config.yaml
d_model: 448
n_experts: 12
router_score: "softmax"
routed_scale: 5.74
balance_bias: false
norm: "rmsnorm"
norm_eps: 1e-06
tie_embeddings: true
optimizer: "soap_variant"
lr: 0.00236
beta1: 0.95
beta2: 0.95
seq_len: 2048
train_tokens: 406000000
Below are experts of layer 2 (counted from 0) of a mixture-of-experts language model. Rows are named router (the router's row for the expert), gate (a neuron's input weights, with its number), up (a neuron's input weights, with its number) and show model dimensions 384-447. Each number is 50 + 15 x the weight over its row's rms, rounded and kept within 0 to 99.
After each expert's rows: a language model's description of what the expert responds to; "gets" lists some tokens that make up at least twice as much of what it gets as of all text. This comes from a sample of Wikipedia text that the model never trained on. Tokens count by the router's weight.

# expert 11
router:40 51 42 30 62 53 46 35 56 61 54 47 49 44 51 21 55 54 56 37 49 52 84 61 41 68 68 62 27 49 70 53 44 67 60 59 47 54 49 51 41 22 30 52 31 63 48 43 57 36 32 62 47 41 39 48 38 36 42 44 35 49 55 55
gate0:49 51 72 45 41 53 58 41 43 74 67 41 45 09 60 53 66 37 42 24 41 24 79 56 60 40 64 57 34 50 30 80 46 38 73 60 35 38 31 36 25 61 60 39 56 51 62 33 48 49 58 44 53 52 42 65 47 40 32 54 64 49 60 45
up0:65 43 31 52 63 48 32 63 53 29 46 50 40 29 77 69 48 44 40 66 33 85 49 53 22 44 61 62 55 40 46 16 34 39 32 42 51 37 60 44 37 22 24 51 64 60 60 61 61 58 35 49 59 43 53 29 63 41 40 53 59 49 49 20
gate1:33 28 55 38 48 33 40 32 66 72 41 31 58 51 67 47 44 39 47 99 60 62 46 38 16 41 43 42 53 47 55 61 17 52 61 59 53 56 44 63 44 42 58 42 41 32 50 53 58 42 36 52 61 55 42 94 31 66 90 58 51 56 60 47
up1:37 41 51 57 42 47 50 58 52 40 86 59 41 35 65 60 39 46 67 38 43 57 72 56 35 53 38 60 47 60 60 30 50 70 00 45 58 33 71 49 62 61 49 34 30 73 52 52 35 53 78 37 23 41 50 70 62 24 47 41 35 48 70 58
gate2:55 48 46 62 59 47 66 40 54 43 40 62 58 48 48 68 27 39 28 41 50 52 68 36 33 62 39 59 38 21 42 68 20 58 47 42 66 43 57 44 72 52 53 41 59 48 29 54 67 49 48 48 30 45 57 40 73 50 47 31 65 62 47 46
up2:54 50 74 63 53 65 50 36 39 36 39 67 70 33 35 45 68 41 56 35 23 41 37 53 47 60 41 58 74 72 52 48 85 21 55 59 47 86 42 59 52 34 42 69 63 89 41 20 40 40 54 37 42 65 49 37 60 67 37 64 41 55 73 30
Description: Sentence-ending punctuation
gets: ". ", ".", ", ", ") ", "\" ", "). "

# expert 6
router:54 47 73 65 64 38 22 52 53 57 59 49 34 59 33 48 59 48 46 44 25 50 31 55 52 60 60 45 37 64 49 65 41 64 41 84 50 37 54 39 67 80 66 48 13 58 84 70 57 39 59 16 50 29 40 54 73 30 66 55 37 26 65 67
gate0:57 76 53 50 16 32 42 33 44 41 50 42 70 63 47 68 83 52 52 56 68 57 50 62 63 71 39 55 50 52 49 42 71 37 60 15 57 49 62 51 54 32 51 50 45 61 68 42 59 62 43 55 44 51 65 62 52 50 31 66 42 64 32 48
up0:57 52 73 37 02 32 30 40 41 41 26 46 74 66 91 65 81 36 51 42 77 46 44 83 48 77 72 45 69 38 53 42 70 30 46 39 60 30 44 50 57 23 37 67 35 48 53 23 63 70 31 54 62 36 60 68 52 68 38 72 37 63 33 35
gate1:49 73 34 58 34 55 61 32 74 59 65 53 63 20 63 58 27 29 52 33 27 34 62 38 52 39 39 56 51 18 51 23 59 47 36 70 56 53 57 43 39 43 75 21 75 62 68 50 74 47 46 65 41 45 54 42 84 56 12 54 64 81 37 37
up1:70 27 72 32 42 47 48 45 48 62 57 71 59 95 46 52 41 54 36 51 47 40 55 61 24 61 68 44 63 54 22 81 54 58 54 35 28 46 59 52 49 81 45 75 36 43 26 39 43 64 54 49 74 60 48 71 29 52 73 47 54 34 35 48
gate2:32 65 60 43 53 40 53 55 87 68 52 26 50 47 40 64 56 71 51 59 43 52 45 47 41 63 52 10 24 45 30 55 33 24 64 72 30 36 36 69 58 80 56 43 64 71 31 57 72 19 52 16 57 42 70 66 72 57 49 36 30 48 34 59
up2:61 42 86 50 46 44 22 29 47 52 42 60 79 63 36 66 47 76 50 46 47 46 24 76 51 38 67 53 50 48 71 73 59 62 30 66 46 33 58 48 42 53 78 33 41 40 76 51 31 55 44 34 51 85 32 63 37 63 47 67 55 35 99 38
Description: Infobox values, numbers
gets: ": ", ",", ":", "200", "N ", "199"

# expert 10
router:69 61 48 51 24 67 52 48 48 64 77 63 63 74 56 58 71 47 49 50 52 44 39 27 50 52 74 27 50 74 50 53 35 38 79 43 48 48 48 68 27 32 26 59 48 53 36 49 50 67 58 69 39 45 48 50 48 67 28 81 49 59 71 15
gate0:25 60 76 50 45 50 60 45 36 59 49 48 56 33 63 55 26 74 46 42 45 44 49 59 40 41 43 36 63 52 36 15 49 79 46 48 39 41 57 50 23 41 43 44 44 53 32 53 17 63 66 72 56 61 40 41 51 54 68 71 54 56 33 16
up0:43 44 64 53 54 52 41 44 49 46 54 48 45 52 58 40 42 25 45 70 53 41 19 78 67 60 68 60 40 65 55 55 43 30 47 47 54 60 54 53 37 30 55 37 41 49 45 63 45 39 56 53 42 63 22 60 54 63 07 60 30 67 46 85
gate1:23 52 55 83 55 34 41 41 63 47 62 64 43 40 49 62 44 83 48 59 54 25 65 53 58 30 77 65 41 91 40 45 40 54 43 49 83 40 43 49 43 50 30 49 76 35 35 50 34 41 32 21 23 32 47 78 44 64 56 47 43 62 32 43
up1:79 26 51 37 67 56 80 59 31 43 57 50 28 55 78 54 22 34 53 56 65 64 32 53 62 49 38 46 57 28 57 79 53 56 45 68 30 64 50 53 31 18 56 47 41 63 68 49 31 42 62 25 68 51 43 57 62 64 29 57 61 42 29 50
gate2:57 44 38 59 59 68 83 49 52 52 57 50 48 38 73 56 71 46 35 66 59 31 36 66 64 62 35 53 69 63 49 67 36 40 52 48 71 39 32 75 64 60 65 31 63 50 44 53 49 30 61 41 35 56 53 52 54 37 31 30 84 56 51 41
up2:44 36 48 32 33 44 28 69 89 24 52 23 35 56 26 51 62 79 47 35 63 60 53 45 47 45 99 41 51 70 35 28 62 08 31 58 42 26 56 49 46 39 43 52 45 47 29 55 53 83 43 37 80 29 55 46 58 50 55 47 52 34 54 66
Description: Line breaks and headings
gets: "\n", "- ", "\n\n", "==", "===", "|"

# expert 5
router:60 29 46 46 47 37 53 57 46 38 44 59 46 20 33 26 72 58 46 59 54 22 14 66 56 63 35 39 57 49 58 39 46 49 76 57 45 35 68 41 59 67 39 85 72 47 42 24 63 61 63 70 37 49 52 30 42 38 40 49 42 38 60 14
gate0:61 49 46 36 30 65 45 68 41 28 54 65 73 53 54 51 37 38 61 45 51 79 48 40 43 31 28 49 46 54 56 36 32 27 54 43 65 27 35 32 71 23 34 58 50 30 53 58 35 16 74 54 40 33 54 23 65 39 50 57 68 57 64 10
up0:54 48 60 51 58 52 53 43 75 32 95 49 56 53 39 59 70 02 50 36 61 64 42 54 33 37 42 38 41 57 59 48 18 60 57 00 62 16 60 52 41 61 53 44 59 53 70 47 58 65 49 50 18 65 65 44 66 53 72 83 37 32 58 48
gate1:41 50 37 66 89 38 55 53 36 46 60 33 50 30 42 41 42 85 51 52 49 39 59 44 55 36 61 36 53 50 39 68 60 40 50 66 31 32 65 17 69 50 55 64 66 46 58 80 60 74 38 32 45 39 40 61 56 55 47 58 74 68 63 55
up1:49 38 26 38 60 41 57 76 42 48 55 43 44 46 45 49 40 60 38 37 41 49 37 57 65 26 56 56 77 71 57 23 42 32 49 59 63 64 54 47 66 42 48 57 37 49 45 53 69 50 54 12 40 29 72 54 48 41 22 62 39 64 58 54
gate2:54 29 34 43 52 55 37 41 56 19 52 64 51 56 57 38 45 53 70 82 50 00 30 74 45 60 47 53 32 46 33 57 51 49 12 54 30 37 65 16 64 75 57 73 55 91 43 47 38 61 60 34 35 54 16 54 55 58 50 45 55 48 55 44
up2:51 38 68 41 54 62 55 50 37 42 52 44 35 59 53 46 49 51 48 68 35 45 28 54 18 40 25 55 48 81 45 56 32 33 46 46 24 55 46 37 66 67 36 14 69 60 45 61 43 65 65 37 40 39 59 54 49 58 59 37 42 50 39 45
Description: Apostrophes and mid-word pieces
gets: "'", "s ", "on", "en", "el", "un"

# expert 0
router:44 56 37 50 65 32 36 46 48 42 47 58 51 36 35 68 26 35 36 50 54 50 41 49 38 24 31 71 39 28 65 47 73 46 39 39 45 53 56 53 72 19 66 14 44 64 63 18 47 22 54 55 69 21 48 48 52 35 66 44 64 67 41 65
gate0:53 37 73 81 68 39 39 96 42 45 49 37 75 17 57 64 46 62 16 44 63 55 25 23 39 23 56 66 51 60 51 47 54 42 36 61 73 22 51 64 40 55 31 42 48 51 61 65 34 52 70 73 49 45 43 51 28 34 54 55 24 52 43 73
up0:49 24 45 62 63 53 31 72 47 91 38 41 66 43 47 58 40 73 48 35 60 46 42 66 32 58 64 56 64 36 54 43 51 64 29 37 80 26 64 37 44 31 41 59 46 33 47 61 55 49 91 48 51 31 55 60 31 70 12 81 23 49 50 56
gate1:52 68 77 46 62 45 58 47 13 45 61 50 36 81 56 75 48 60 49 54 45 65 60 38 54 64 18 43 72 38 47 47 70 52 20 47 41 58 59 47 44 67 52 32 22 61 41 39 84 62 58 61 39 70 46 56 43 52 63 46 53 61 63 45
up1:37 42 62 54 61 35 61 54 41 20 46 30 90 44 42 43 41 77 32 72 27 56 51 57 57 14 85 74 55 53 28 58 43 59 33 54 68 25 28 49 44 67 50 38 41 76 55 60 75 43 54 51 60 56 32 40 58 17 43 53 56 54 56 60
gate2:26 63 44 44 74 38 39 47 54 57 64 27 55 52 59 51 76 33 73 50 47 63 37 46 60 55 70 24 38 47 85 46 67 39 51 44 27 55 70 51 44 60 53 85 67 26 30 58 44 47 28 70 52 52 60 38 59 32 68 31 52 63 43 75
up2:18 48 37 52 55 38 27 36 38 41 50 39 54 47 27 33 38 33 44 71 31 28 43 83 58 24 21 32 34 55 67 40 70 42 65 47 47 45 49 53 69 54 24 60 54 45 33 35 58 59 59 16 25 42 54 45 47 56 35 45 40 74 51 53
Description: Word-ending suffixes
gets: "e", "es", "er", "ed", "ing", "o"

# expert 3
router:51 45 64 47 56 68 65 24 57 56 32 47 32 23 63 53 66 31 68 42 44 56 47 34 30 64 31 66 53 71 37 63 45 70 30 42 65 54 45 54 55 56 55 62 55 30 21 67 53 64 81 53 33 69 61 31 47 82 33 42 47 51 68 66
gate0:75 47 59 27 62 45 44 56 56 38 46 48 49 57 40 50 15 46 41 49 63 37 53 41 44 22 44 57 37 58 41 39 74 53 42 56 53 32 43 66 54 39 48 50 77 76 69 16 47 69 55 73 50 14 54 54 56 44 67 67 42 58 36 53
up0:63 68 53 48 67 60 40 58 36 40 24 52 35 23 65 54 34 53 47 64 81 49 62 47 41 58 29 30 33 31 53 37 34 30 65 47 10 63 42 64 58 49 64 34 49 96 58 32 39 58 70 68 56 49 30 61 48 65 69 68 59 47 67 43
gate1:50 25 69 84 35 74 44 61 44 65 46 35 37 42 44 24 46 61 60 56 76 60 19 41 46 48 44 64 67 41 32 23 44 47 52 18 39 52 38 52 59 30 52 45 70 24 50 57 66 62 59 49 57 44 30 35 41 53 48 47 61 59 14 51
up1:67 37 56 52 59 40 52 54 46 62 47 34 16 62 49 50 48 80 67 62 52 13 40 67 61 55 57 58 67 60 64 51 33 68 52 45 57 76 36 73 35 22 41 32 50 43 38 51 51 77 50 49 47 78 43 40 29 19 47 48 70 43 27 19
gate2:69 42 54 74 42 67 53 34 48 47 39 30 59 56 41 32 54 51 67 66 48 64 62 51 49 51 67 40 43 43 12 55 60 64 51 77 52 40 56 49 62 55 56 43 36 54 42 31 63 73 27 56 41 58 44 49 50 71 50 54 36 15 09 45
up2:27 75 56 39 44 42 49 56 46 69 57 79 31 50 81 37 38 36 68 66 25 80 33 35 53 31 61 31 44 57 30 31 41 69 21 49 70 57 46 54 28 41 40 56 35 56 54 55 55 30 54 43 46 64 40 61 37 47 62 25 48 35 63 44
Description: Articles and prepositions
gets: "the ", "in ", "The ", "In ", "for ", "on "